config.yaml
num_hidden_layers: 12
n_experts: 128
experts_per_token: 6
router_score: "sigmoid"
balance_bias: true
lr_router: 0.00129
rope_theta: 10000.0
init_std_o: 0.00949
optimizer: "soap_variant"
lr_head: 0.00912
max_grad_norm: 2.0
decay_fraction: 0.815
final_lr_fraction: 0.02
dataset: "wikipedia_en"
Below are experts of layer 7 (counted from 0) of a mixture-of-experts language model. Rows are named router (the router's row for the expert), gate (a neuron's input weights, with its number), up (a neuron's input weights, with its number) and show model dimensions 0-127. Each number is 128 + 32 x the weight over its row's rms, rounded and kept within 0 to 255. Numbers have three digits each.
After each expert's rows: "comes after" lists some tokens at least twice as common just before its tokens as in all text. This comes from a sample of Wikipedia text that the model never trained on. Tokens count by the router's weight.

# expert 57
router:150098175107154103152121082098117181066160135109122136089130090062147153108153151172163195152150149187135201129185132115176149160170126122138148170107123199186138125103191095123141137139096136144166121114101091116141101122124141151126182123069125103154139165154118147110153070152104152217050107120105185112172132116114124120123174140151164127068151153098091143106173133097145129122133
gate0:131119081116126118222133125180113158153190121155128083124094084128080135134121157149128120108154178169119136175118162097169161187102131141079121074075151182087115121115174147110144107104114097115075108113089048141176150141112056127137121164175134100154148095136065109114147128130141176148143118054120153177150120147181123138105091155133136166158100118151101117076156111137171099064147
up0:072140180152108209104113164122105089104093106148091175114177146119190147120133142123109121108080120127127127120115124156149096110148168102169103116119097056159153116158124122146158127080133155139153158130112213097109091170162217187126109129070093138133166144113180127140102134142183117108177120136106139131098180081145136087150107120160059119153156108111170081108107132120072076191104
gate1:139103160112118165114113119124122164154139169074133169154103137167111188179050170166168160160146210143107108119140117156151169126054136077125116185099142132078110136104137071128160156106118099096161159130074128128134109113131071134131114192167180061120107078173101104142148167119144152112063072110110152156155102101151065086151147130133162119106114087155115098075126128130142118172148
up1:124192116081133074097076129143174125101186187123143184108155092119100113140093106142143149115150126108177164119093151160185125130092114082162100179117115091063151169107107131150138148127108073116132147183099088175122109109142094154034115158077088195132187047113113154106142136127141120100149114132137145154159121096094115128117075142112127122165078127166131130173131189171154107121159
gate2:130072149130152099123178118146145086085114147158157138154109101122166113112153088174113102133151148112114158104172101106172125083193112128086098048088106171157110125156158099108086123108124133118118127117097162081162176093120126186120122112098069135111203096128183154146104130114137172087121038130100099113167132121104161186173097135158095153062187140155104137106156173149144138064090
up2:139096204122124136141130198229120144125070140152110145145130132155172125107122201129133115109133157149128077070159122103145183149121130079164098171167154045131150068160124102138097107136060131104135179156084146074094178119163187140119208109131139116172152093147114141078127090139117186130140145155123131131130151068153145071135116159120125124112160138123144119118146168144104167105134
comes after: ".", "| ", "5", "6", "7", "8"

# expert 12
router:123129111179157137157096108139134158155167171131080151162117184139105177115130117169120165122120210143163177161202107097102117121138153107145140116189135122169107135133154151130193118146110190198157110111127076092141118106104121117094181131116109109175152120170192133114152062137151173176088148088132153068081071094134116131079140110141182174106137156097139162120164121135081169143169
gate0:151113152104123127120155097142131159107129151091107131098114208076101119121130125134094132134156132244129114137149095072099126149136143142094108136138121131118151128141116183131141125113127137171168133078094137075123114142056109153158126161113155167166102113150192139127135123116080067132160170108130132122085124094137177096129186173054160195085162063047118058157137119117089105169123
up0:120109146115128112139138128123147113123158084097125115106103160143113108106136161091081113107101157129120140176125134117135153121124173121116110091157142062119075119126063164114049173125139164142149100121028154116144117120164093136103183129154144149148113138061154199152123161160214065119122103112176125160076147139100109084133163109108101220113095159103127107109090046132182163114156
gate1:064106138147152197199124119135167129134144087104128165197085152135110166152157127158144121116117132086115101162143126110085161130073170136077113104178120092131154126085209109172118156154162112137181067089156085060106149108133113119069193115148111125156080159097123091111130108148119159144169210132156093120138165129134127143090154156194129165106102171121144154133159090082125137152138
up1:143129153087116169125102129095114093100122160129117155137069106132123085141140083140110103144102105148161119129121106103119153137080110136151123125075161154171106103189098155175139098097087152115120137105146100135151048102190104211125159199148119081151129162090045205148153129114150135143159118160188091118133093193113121097114205189134106105147182109112182119115109164090128125161108
gate2:096112071128166155123121114183177176106135129201069070120121126135132124154145126147182174088145064154127179110169081083131156115093132123138111122102093084141120148072132139171138130113110116164163122146082154107120118130122132156112139166109128098175166090143135147037118127123127141146183102079123105117106118063210134126175156110169118163149098109175092133176193158162060134118139
up2:123108089121075124172091104159171108105090140126113163102085168126143157149121124186108153127182176125133116157178144148143106133114075096112144116139116077115123149125164129165136119091152061130124152144151119159118058080079130163114109115091173166151118071099136110129101089141070141109150130133091119125082070138204090194140100077130179177144170167137098141227100155137067128123126
comes after: "the ", "| ", "of ", ": ", "in ", "- "

# expert 26
router:150117129117202126130136086130102129069106184147112094092079121093152170116130162165161200087113164146153172184188106133120132116169102120177080111134134139110154120131145078095131161134121168169161105096095077103119099135121105141116164113094072098153107099178149098143119096153118166154130106121164150037095082144071179100106106095170151164124113091106074072104172146140111143144182
gate0:137136182059137150178119142095099116114146049152137126101123139097138107144135228116106166068110109111119087087178147118154062146128164113112171135105182108150162148134118097158140116141127124083187155113087135197186130090133109121135165136146150169175144117138159102127113057160143183119111116136136119115105087070127130154116145100128181112120088144055126109070150103099135093100199
up0:129114037130111119102085186097130106157148150093121145134122083149085108086172057097139122247124170142165137161140077142158153123124105126120120103154099191114078166143149157156138152123150103144095121113184114115102106174081108147122116135082148110058110133128177144112154142143110081150113094125142173133165178136142107117117127132141100175132130125169157122186062112112140108191055
gate1:165118180199216151146149125129061110131129127097231096094117146109113121139085091160144089138130153175145066145092105161091106155131103130119138078123150083139092164106120060162161177101164170083099135137148144127150116128084142144147135129152125154133118151118123106170064083145120175120139165092150178156052132116035162146121119131104134121168147128122136130133135101099095096182118
up1:152135100077140133109137115108167155152118043103150102103130147124128104094122156179075136161135133158209065140130151151159123090139162143152103124113134139101099114194128120147127058182052087142143093093126120128076129145193125106095150134098122056072192154147178071129117152145109104123118155127193152199150135094148131134192115127067103131098128080139150122144080117138108149133107
gate2:108149109132057142199163098081150123099109085114081136117018104126139148092140177162115141111139098134177126150144147097077104097146090144173169084142109102123136082152124128121182121100171199159149158083106118155127123135107118189157081113107029152124123122135152132135119105154105120139132141094100181159111114065147144130137123140128155160110133057130044166143114165111135153083125
up2:155124088142138117101088151170115109150167144109123141097241151126070107151145126143117148157093126177153114135061104171123155106121078120068120179099103142112110112078133131088162149143095099110093104128135165093105111141127120113115127051113167078121092118120112099105200105095150127102159109124147084047113097121114086174133125173122089094199122151088227097132124121139091125160132
comes after: "a ", "the ", "(", "\"", ": ", "of "

# expert 1
router:103125129137129090143133135118120147045123180124111124108136130074102097128130206162095125071082160120121165151189085110137125119167102097107064129162174158123121137133176070102144126179139202174137109140108045114138078117152159112096129122115110080126112077173178147130165037132095138165138125104139133062113110135072123101087102146136099156143148141141115066126186106144161147146128
gate0:101144089136047104131153100126139128180062131097107110083120152097116112074151181151104143114181150113112085118164188166095142179140122071108168175119137139176134131188149135148208088089177162109100115100122124138083127144125105134120140181160074137100116107074192170155157102151141154129164117125124155148070144101192099112077097095114129126128170115146118075075117125094106163128164
up0:094085158125203145122141128143133115096160029102121108170065125140159094164088077123158124134105124174147098103120105130149128049071110147159105153134110097118121139113103099167138137126135147124198117137078066142105098116182128113113102130182179197160106148148075103073091154141122176080083070187080122126170116134130143139127159151086119100129166126118135151191104118120103158104133
gate1:121168145136129178140078106164154172112086116151155072080170140071109137145159100149129078043106113123168147194245156113132124134082141090154111165082139138155149134161127159135099163131119188096177138088156106112162124108081133121115167119110149096116145115110065114148146138109099164180151126111102152116171120166095119138151137079051088082118122139136166105147067132138099138167126
up1:089138131077112189125107034164113125107142134118107129137091157147144175149169126134152134136116087137166210175155131136151097086083114142081123067147175118107105132112104130075184115130163112148147092120118137096117129087133138162131096137110062091166152121125077148077100136123129130135192177130105170200126129170200114160190057110097152103107130116149167109144129068166122123164155
gate2:128112159154182139177158114107093121056136133104146147151182063101128106150118163149149118086101144072124180094160140104112056154083108153148153071126150049106146143099095149106132139152141181201165152145125122164100115097133171104125138036090189120211067130109166136148145111146126119104180071111101118162132109114099086097143111125111105109132154142161096150158122127143164097127097
up2:096117152108119167121094121117142132112200098190164136121088151157154106159166117113178144129139083116105123134158107183139140137130097155112123099123143099158142084163141111137155137138115119161083053124144113167182226117046105169176148126189141181132160112200133192152112090156076138110099104103108085091138101162140098108124094099103074109101145130185143189118188133103104108128152
comes after: "the ", "a ", "and ", "of ", "to ", "s "

# expert 79
router:157107165116144102157145111077106122099135155088109111156124098134164091125166144190141182136147134132126182141184077154171152141126107073169170167096135146151135121106163086108121166102142149198144134110092077122100127125176153147145163165156085028115101138156141098084160119124089178132057081117121178135169065155132147152098168118180195134090143130085137100116180141124170131159136
gate0:081040147117169135113118090108139148108079111153142128067111109153126128199138149173126173100120094148091149150194176120126133121164133127115158104179181150094159160171103157067125088139113136105100092140128067178121122153146140085114121168171134158148105142123101069142159080127092148149187050137104081080114121147107109138096105117147128064131149173154167079110171110148071105166133
up0:077113133160097119129111126135135149199114109149135109159090091156117119188115162126134207092137102165081137124130151106164099073175108128122166192134105118132195141135178139130111096169146209140138140128115098141122114150086159138101138131107124068105114148166060057139111151092073102140152053125152114054172106126120129092104092156110114114114065164135186093139137131102113191158100
gate1:075108105081091086111108112126148167089167141168156113124106184133188088085162086126113131161146104098097173152154127093123144092121066108126152115051146192160111149143183140183111120089163146110178107127123145130062106121185145191167119106152144081118144160110153168100140184156115106147147129193160206118148074169127080140133135113144143084133112148132085115114179123072111138138111
up1:173174119136117161166146171126093117146107128168123110129160129075134125160159132149119118123090129223117104151104112133160125149130170133146082188157106133097155100163106088120167092150152148110114149130150130108196138110087190143118150105110158205103178124066154118054142058106118137158066152090133104183145189114127146083057112171113109132116133115150202148142076104161134173138124
gate2:104166139132109095103179125142161116121171099108144157114113164102147143118108133219148143157160157150119129143140085127183150151083130105235179108106116066135133153095109134143166128138130078154098154120188174106124153173151148159141122159113152068171104112131115141148151098123138177115082105084111170160144075099119180132114126059099101102014143129141108153140105174174140164130126
up2:148125138080164108150106119108149143058114143120126140200149190184113124155091126065124137151107115096112065132149173081119161137146145155051123132197097180136120133092142179147120186175116156113154115133158117091153063144199064107122161132145062147128080129145165155123155151117162133138130110116169138126099196127172133103196101135119113139164079109157087118141106170175139107128154
comes after: ".", "200", "201", "202", "–", "199"

# expert 62
router:128171195161164139182150064119095155149131134084100162154118181142150085092108172164075125093110209161181145158121111146132112098203134119145115127097116076177076135148149050130116159129098127143151114137088070118121128079155123127143158150073158112153155139168111121082140117134087166170108090099128210123126130133097114133121099129122157115127121131107120134157184176103128161170212
gate0:086167097112128159149101157121117118148115078144126138139189139164127102101171129108200145129113130130124080118165159102078168185155101157143106138145209109120126124175184082158130073122083165117104110091112112129095119114182073107202084143172141165132097149119089121084122135064144123130122157169140120089201157117171117141155135141081134118160131115098194070145085046133156109131119
up0:139164128183044137120097151105159129094139146162101095174141118110092105136129090111183073131116105148067121175113142088134120122088152131172101149060138189153087218097096149138136127108180151118099144096181093073112119119111148160102135143112159145062156156145126169103091103169137084157132148158149094110116129134185123138134091133139152090093200136120175096097117128065064155130158
gate1:155119177153103127184074086122058133178129134116132146154160177131145162160167093073085114073084112159156138157131158101135124114135174093117100121083108184175144161128133129122113093202113100191136102111156055201104165137143153160133123148151099104108086108148126205076143151152110181151114091152048122136149107132119140061071145159081092171143138144125118125112117132120150144121139
up1:082112178149103113135127111191081112121146112090155187120150125131107097107190123116136133140087146178177102138120104142105140079134121094099038150149115169155178184123140163118166040106177137080115141116112148157132140179111143169125104135102137122080177140129087201116160134148194147158103193159186089135159098152106127131103116188124169186102137149162152121083113122167150120118147
gate2:126184162135125153140147119096158142116134135135153133116178183090173125137105093127117097073166131087166129112148099126138111108110097074203145075174123117100081141135127109068081140083175156164111106159119106069137054141110107152107124195129111185168142138123101111191126189116123133116105168148135219114108121186122100155107106162109137118170135060122142090123075146125115194170107
up2:175070110203151151168143074174143140165135095149099125156104104155056115132103132131124170154061137094077145145121110153142146137102126100119127200064111159089151109107072119149071116152103182145125150086086128152052172150119106131120164104124105101143125108186108185103179106104148131137163101145118121099117122112201122095134179111197145096078127137091126138152149134121160121128198
comes after: ", ", ". ", "and ", "that ", "s ", "es "

# expert 83
router:179126177109169116193122067084141190110134123094102110104127126109158107114155128169148176134147139126140206092208072146197128141159117123175149129094074153116161108110194095128153166142135135104176139154084027063072104130120189131132154152115143113159119114151155100120130066113122132167059108141119163132174107139114145170124136121148147146116123093123127151141182148120150100155138
gate0:181155171146138118156145122102152087136122112123198109122144139160160147108151101132135071186149097149093143099112128141164144109112112138121174163127086132205160144136162126163124145149102163119174160175093119138174148201128111090122181094170138132118138132076205130149084154102101173144088155168159089158078102134160110210156143151105149067166081131133143160088172111146108131179200
up0:111134079088114148144125073162185145200182123155094116094096125157165148094105117134090154118092145082118125198093164173123137115094197151104079052146145148096123161155075146103130070108126149142080151081144151103139137075156156111132091180117117182145082084101144158147133130160160136140133149097112142132117155091109119117108150124206146139072116153118145160107102095136079132116034
gate1:132098160097159110140196097168115157083165074106111130095162044095180107110195072174177152146136087135136153114180183132134168159206140089154116084130134092080119161098116153119098129131120133138144137140124161085137148161167121133132141156146091098135134167081074115144094133079092174125068130161099180109138096093111129099145117119102092121065155169083119107141121190134110097170149
up1:127137093067128074130075100074083126150200143151095160161188113136101130066159138085148159135075198101094152159127112155143117083154101173103087117143109148077152175153127158084180070102199146129136092100165149164122201130128110125065100134083108150110175162097080122155137125113134123106155115065101127114107140119088155094115062092113129142112115147166134136093097153154116125143151
gate2:144104138059117092119145074108116122137063194144089162120179135113086183040122128107135095146128148083088147134110099090095124140145146129132094187122100094095166140134104100150111138096161130159142102114094129118147132132145206126151158130076150083122118099168113132112134101085190057153078111156087137101109119179153207111097103093167130102138133114201132138118183063149152131159124
up2:142125091095135159108128115134141140090090169114142109124188161152155080170109188138082175160145080104160093143137090127179114062042186140098196100090120142200139132101114089047163131148135136092097137085079088131151145105098113121153099163154108151191126126153147082168144153154145181119101152126151080132180117140168100127154142139070137168105116111084127085126135129131171097103119
comes after: "| ", "201", "200", "–", "202", "199"

# expert 85
router:136150180161160108164124109088160169126162121155113166102074107119093148137092148158125133124141180161135167142174130072106131104181109151138115181183059165138122120115164162160146117158102173150104125108094126077129094073145153159167207147114132099174174096158167156130142113155137182173100102120106138095153079169111134106097166046101187091095142114048139106110149118112101089165129
gate0:117186149139216148131160126104098135087073114128136113137091112128107152066006192122127121161158130120087164131103117185152160097076170091158150157165140141079123149103096095102136114111113121144117150161133124134151174139134127153163129142153095116105152161164087123069134124133175154152122121077126188200136106148106171116107160112129167088116149134144152041132194107091123099130152
up0:173161155128186182133112183119081124102115148168137151150149130140095161116079113080111131115123076125132137123095118175136179154189092104128142170120190149119148182063156088122122145069059165124188135123157130207199127120161137098103131141149089143151119169113091140137141086132114132114109111116210186158106083121131119086145140110169151101117131161072114067126178128145118085106150
gate1:182170114164120107108143088163148074194140126125089100137134082124085068176130105146083149175095105087126106122141113104189083076155138151164170163144115092172144089115126139139144133107112126148097150106097107100136136137078115131137218125126115047128150113139162166113155046110136157090160111193154093122136144165132094094169176122148126114151134059066154144137128067108163116085130
up1:179133119077129112158105148162136130162108178150159157116151116118162095174072123121082108117096075101191157100173139132167167126139135120100116107072129158113127165114044098098133179096146103065090156143064148124156077147121087129109132112110051152117082186145124030099128155101118129099167139078084140135170141146145093107135160078115155161147076083148133123126099141109118107105172
gate2:172155162183118055128177170110182157141115142126111116148114113074129111107126118123128132091108163135140095137161155066131114115108123127144129154050138082107112237068155126108170177155093141141140107100159102157118052130073110142201109110074136120125142117103159096088153111096115202095129175174128091141131154141153148149078203100133104142158150141136143174128139142115098143162159
up2:103091154104078069131130142101134122133133102118136120162064083073159082135147105132119148152147140151170107119149155095206106093161148125164140124107115084115096186152137126120153111151109141131084102116125117156164129103111122081194115148089146106077099152100155066086135161099078151126155121145157058142137162128191114217143144110109096146190142144112164201129118158104053151186166
comes after: "| ", "the ", "- ", ". ", ", ", ": "

# expert 60
router:160123118121187123118145112149112125070164147134130059124109129106160134106139154122090117061086179121161150158137122106122129171150118116102087168151083100115132128081163127111146154157135179228127106138103084094123087109111186140155095127139091115146161088169152158087107032142129196205120154105171169091113075142113094116110139129132137169128115096145147078148174116118179158174176
gate0:087150118185129127103146049075123057125131115134092084056127172091135127086131159151118164153113143137079120123115114129121117156163089118111156068127103086140080128113201158197190110116115167163068113164110137153169088133113154148097108124124138162116143109189191111131100144155125132063146138105168143160115125147105162104156124117153167099119135118110033128163078118157113107177082
up0:162163089158146100119186135137079095128131166146060118087104127134126085115105125088078194073105125111071144135097105114078111132134071124170073130143093053134100113118166141184169125076151158095096063174096162116117100157116173129097122129142120097144110131131178076166108136161101148074104124150133145140181102152087103122166143148117117080136098043129088096139066139174131134131133
gate1:169094148150157110128074058144114123119111160138102096107122144092106158088159134092118116187117140107125120139105121196140098154145106146147043097117121140171157091110170119075134156129100203140127143106151110111084111159139161165120013148097113102163129155046187153183108091138124155109128091090114097108114148171144140122164140155157108090122091104132175123131106053161090106087140
up1:084117134186151129155128116106164215153119150058114150077174114129169155121137128101125111127119130063095153166089163139129062176095120037072154158115134153122137101154088177108110148082111126199104109168119112084140099133111169068148118172144139152149076088105134167106170138158142151088133143127150158120135068104127128166085153137151146136143109190133120056178135137119140146124180
gate2:121095130109144127135076130106125189112121153107148131136090162083139192085144151089089108153101076090156148135037147153084154133192130103122121134158195124143161141083116116170117157095151133126073073118078096145138166096133129164136147120148115213129153122127147120138173129141078151110044144085092145151138165116122091088121137116132087173107116144119092127085184193165163197115157
up2:181171109158137171118125154139171131142128144183136135109144132144113132161171158068143119232126159087156133165099113089090117144171123175127173131105148142132106164107153140069135098146101132127117130165124147077148165099169110079133153169194157105159132122111145107097165149100217089184135119172123069068170172139092138144117068174103129105137094102090138112115166136111139072068138
comes after: "a ", "the ", "- ", ". ", "and ", "The "

# expert 90
router:127171187139200042173136077114144181159152141130148160161093100091094148102142139152129164120122131156166160131161104135109127139124138056171114110135120126187125122099159111136137148149147220135132138180122116103119139111145137138126165083114110104116187082163171130065163142165112143106104107100170139086074132176162093165123147090113145143151133127069190062127125167105104129207146
gate0:123084161119178064142104077096105113112092065105127106099081123082080114136101154152159174168151111153085102105156100099142182103145128075122137113165154145079119113121146106112173130131112150105189142187089070128111142177121110132131173153137106158104106086148167100091120174160094105070098091094103151109149068175079088096129160129142068104115167157141155154109137157084070156178089
up0:166142063152100155139127100151197144160125161139131148153078086191128061134106126128159088090172090135162145168148165161094114120078086119147110152165132162153114116158084107181115088134153145150096105122091139113136125185095163172105142155140138105147136077128158178180099125073169124090068155186100159146145176119136028135123135086118123106169116097160155084128167076108121126104163
gate1:118083184165141190065071160115108140084085143136085155151140143118193107107124071143140135104133115109126122135123110179138169066141136144099148128055169143166088140043140131153132140150201194132169120112150095095137102085141152132095089076129119166124171123107157152098079165144104146090096112144124094124103106222116095103122129157087138089138107127143127144167193178107156139129123
up1:123105101144147105078123097147152075133143113081135131131139133105140124136177162124083162105143138174120158111131062078202121073136128156097175122137153165075072143131096150106152111203135084117165162120128135154180163163111153098172128173115118117136131149186104132194054121176179086166162129143163127137132146124148108197088125109118180129108155118163132083068150088073102064122117
gate2:118065123138155177159165138126117128073112082158160142177103118085172140104141092139184181099186131142123150134134082102147077100171124139131157143160189148154146146067153173134197133156123140158130115115171139104108174123139066098085102095087141058153133123117116174091131150120137116119108123068115140134096101169099089175139146125095131153093083180084150188116114146129028110135099
up2:171175119131120189151111124100114172125172164137192144140102020115166171123117144124118160103182148077125123150122130088164139166130105163157197118121147085175120134118144148079152095165145172103137120073135117170121123158145097088135141120111114090106079084164104082116160137113102127148140104125145139089069123081160177108148121082126210124162159169141157086117120076087079162099085
comes after: "H", "B", "S", "h", "L", "T"

# expert 7
router:127197158126165095148104123131138145135107157120138144135117160107142186172121189141116142119146202119171144138171096089139142145177149100216048085147100110148176098083139132150163126131121178125153066140107085101147108110133165138119130148108118075167130093163150184106169120142134182168142141049149108087102109092127122126063154133146195122074131083099151095185145120106154100152154
gate0:127104143173126133168103162106166138135187190155144104098114093125144095120079117124105132124165134136120103178168103140154126193091121099086097128100066146129215134099113154139159150115112170104079171142139149183082029134114115128146130158116104123106086113146117072159125180160090103118110157106087101150102099139159088067103088097160182135155063142114179108133124203136139125143081
up0:115133134124126140149128153156131095111146141158159105175129116100122134156098145190116096113108140171194174100097127129106118137118210129116115173165151154152164110161177129136156159073089141216133188182154113089119159162156099079092113128073115185114165192109139101148088146145155080123176153113107142125150107115141103098114115139143137147059086090064100081180161146081107163069162
gate1:114133126132125187107125117112079118110108101120114142141127125145143194129189111158170106145108196124133117117135118146048187100123137144134130160146122094113159146070137113103151131140130095144176149206193061093190141137155103113123116147177175099100135067083234139099118097121184215112120103093109120133132150103190132106131069135146159130107106084145139116130082121114122082117104
up1:137151086138124089093118106073152161076108061046171157121090114114184082136108095117152126167152054081161164105105109077166149168132118168140153134136156147141068072143135148164132152156118131139133111099082132140121137123052107143178186159117111139134209187135124136120138164116090101097082149132173124116147164118133163172087128175135140122077073175099093121139134157121112099087148
gate2:134140107133156168121126200132143107102053109083119150162183084073194135123108154131122181187126156111185151117158057132158141096139117106139084096071185089132130129151131124156149123089138115130137164153089099106124131116125149056135140112114145096165121156172193120146123093178046186127149148109145069119112147112125167119162150171113177070138071133147144099148147105153121136153069
up2:090122097220153128141127131113165117138119091033119088140142095072156118119115127144112085131164151159113115084129101098195203116145139175169106149115140132104146144128126119134078155121145113186105118136129123107133089109081086115123077118075144128159210112172157106118115142146090188090101111161117056135113162188125127114151126123091074103115180158111116036080108108137120110151116
comes after: ", ", "of ", "M", "N", "K", "- "

# expert 19
router:094149140159117101133088162083129113104135188114087134119123142107182155117160201200140160093103119121130170113137089116110126140161132081157111102128080132111104119121141147108134121092137187174139134141126096057151144133113119130166102106076104085180118154167161182131124040154113148154079116084156141099117086132160146135116149089129210199103116111098099140151187098105142097150223
gate0:081108138128120159112124137113155130103162117105194086120123174198145154171127140117160166179103108115155127129129113104154131176182120113123156119132073190184152154120109137178137131145159148144115109126191104126170153148158103092111100099110045108148125107174091093131096131094148156141146091156132168129075106212206113131124124104161131114119147160114075174079209131053102140138174
up0:124118168074138109103156073130133080138107138119095123163139129116150117137076090155115116160152101158083118145128146140152107172085106208120126189077161099174130141176186101087116091122164099117126124073090146079130086067132161166108183123145127083115092177142091147168154120189140127102140140132162109147151135083089154214128127110121177158135128111120165086135039120076128119083089
gate1:118136119121107105093129181129098155126088163101147158123168113127103163157181113101140146142114086132121123085110122141098164105127161132142083150130103149088135133094157094094146140153089083115114146107154184101144157163138147104137112158123083136115111148110097127134148114200154091163136232104139082109172087163097111099092144224178070121162089140158190104142183129055115117179209
up1:108190097135133190190179099211209082103152107166082121160131115175118103103096103135138112104141116041097215106125144136133111162131066162168169133114158106165149145142148129121069163111173171169137116180116084191124145124174134158115146099133092163138080103146121145125088123134159103095124107146129081151142124109099145117153151111123133097184151138102139088124118145156112157089076
gate2:128181135180125150122131127148102178158169169154111185157191153132121123107134155043160218128088158113138111031099121139177072135128151128055096189118151182132118123145184096124071139117161115168144164139132181102113121119096121106126107146133102095137126104118163128145147103150157149151081146086113077145118055127111154135144160126088177126097086114115147122080143099127148102144181
up2:114111096148151162093113111118116185176148154179083157150107146151158097132114118128120197133156127124113152050115147132125134096113042095068134156087150151065068098109181118149144100116147080122093127166113163096160057118108146120166105140068104124112158143097176122131151084144127114114072170161099083172104077127124140128177179086099140156094163138129144167089129133193144104103181
comes after: ", ", "M", "S", "N", "C", "I"

# expert 99
router:129117138114129122176142133097122128097141108047151117098108112132142133166190133135146180127121134170109201173121079154123162152134140118200133165110129145172098133095110123099083116106131205170142052124115077114131103154169176139174126168108109107175103151129123119096110085128057156121088101062118143109154094147101129167111175064137183163115140152084158108125162088064112129137199
gate0:074103092203135096097149122083063158062126099163158066124102127134164137105116130082154184096108102166155162165104118142137145067141103166135146131135071133103140096063128108127099154121133111166096153129085161163017147095102175133159137151116163167132108144140181060155141093092116120166161131115137141161133120094058172134130119126162132135126140097151090157140139203110134132111150
up0:169142122143153166119122135083117122101097164125107137072112099133151094106039144156148110059156173116096081196152097145123155173135130152072101136136126096063140073131136138119134131148154062137165199145139092115147152121121135120135097097143092178094094065138082173150124126109187186151112141120087144141107127082123062144108081139115134142103192137166132132160160141154060135083075
gate1:162101152133122116162137111193158169093131188131141096079109100100140085148147119107117183132120088080149083111105094175189110090063220096114125143125152148146086078110110111146101160126142165125166129074152153150203120117111110104104085116125085126126079086102119087120162159157107159129074113098109132122139074131083182192117185146114139182113150138065134099116143124063131117113129
up1:106119125160128071088107164114181118134145108168123091136126174060160107154117166136124161109122139123124104143102150081177115157131130174135130114168124145184129123119084146127138145184178063124221139160112096174111176142099154052151171108100110088159119138118135109100192191192115178073135153129124097091107078101152151145129116136201147132148113174176114171076113161108112156117113
gate2:116099158092109097200139079156122160107103097086118099074109061187112132133082113125137069143123127163125158118142091147095067064122160144156139135174076118159118146135120116131051138154154194126049136125089103143097089124178137120160147102133134095156144130084133141130131156108079147095125074044094142129130084134106174158192118124113130135155058153111150158135167098108123106118181
up2:134152102134120138072164148134117095133151104163147167145157149084159139140149133145077143122120162107112146122121131122133142142131049078107135071087163143116105110142145133138187095108126126104187098169153116085139117166061116151093104119063153166074099137219144143165135092161146093139155182228140076097139152110168092147099060137106079146122136097174167108062127130128146090169127
comes after: "1", ",", "2", "3", "0", "6"

# expert 107
router:148183153123157104193106105124176170142105147123145115092096098140124078106169141172159167075112131182148154126139077166112161146142141053187097105150112144147123169124134063110166111086104150143103116116063034059115106058155147148107131156126117061139153134153139120095107098143108176143125150100117190150138105120097116112104091132111147097144120165062116138167137085130114101159192
gate0:141130171177148151121076171153118184204122115115139167084143097125111087078141161096104171136130101160069129107143113086156134195105149047136162134107107138096156156066077103082189131160116145157110122149100142123121128147109102168112073146134092106106070147128100121102148109183145082133109156082088160120194088067112077145064117150124123126147131197118159109133107129103080121146140
up0:127151167132118170113118081119100188122133109105084166150099149175115137154063125101149146142171111126143132129118136147149101159139135148114128106101120069136127124167145093096148093135114127116094116145117181161163183133172084110182079152181100177151144103069106091127128130126132126097145062132089199094196100123109088098111077146160202182107162127191141138124182154173143119116225
gate1:148153179168129104138134171131112133150125086082124107124078059148111173077092087104156099131141152080150169189148148145137115097112127099125123151092088094088088141114161066116121114105114146174065116164113092124087113079084090087040113154152101051103165113156160147137135084112061122098098148151117168140112082148129190169153081076151136108085125161131110138140152122119114090163095
up1:152107160163120140151150255154057092149105087113148144162097106169112181134136102145121103089160101106127161190172171143104149133159112138146180151078132128165100094106162099166132125153096120144059107149112114146116120141070089100103070173092151124121124141179121133112174116098043157150156138129128190131106156202160130115139135071132100132132152102115136092171167127134091115130146
gate2:144113117145145196154137116163152140126152140113085173141126151184151040166123161137108178126145132062113124137133115131126106096145120108183134137117143149121151109145113173169152026141181128154082146155099051110149173185155132141106076123108206120104165129104153122124174079090131085146088179155090185104165144137168097118126169137105101150136144139095175084162134095177129104091150
up2:146170143151120155060117159129120150104129157138133151118090165165130084228143155119121149131055175098133098120131143115133111114096154081150136044155095128145137111189098134111143104139141153106099194130170111094076171101201171099145172093130127121068194152120138148116125049109133106171115181167149136052124145122132093159116101174077112115144147119118157106157109100099097096112132
comes after: ". ", "\n\n", ", ", "On ", "ed ", "However"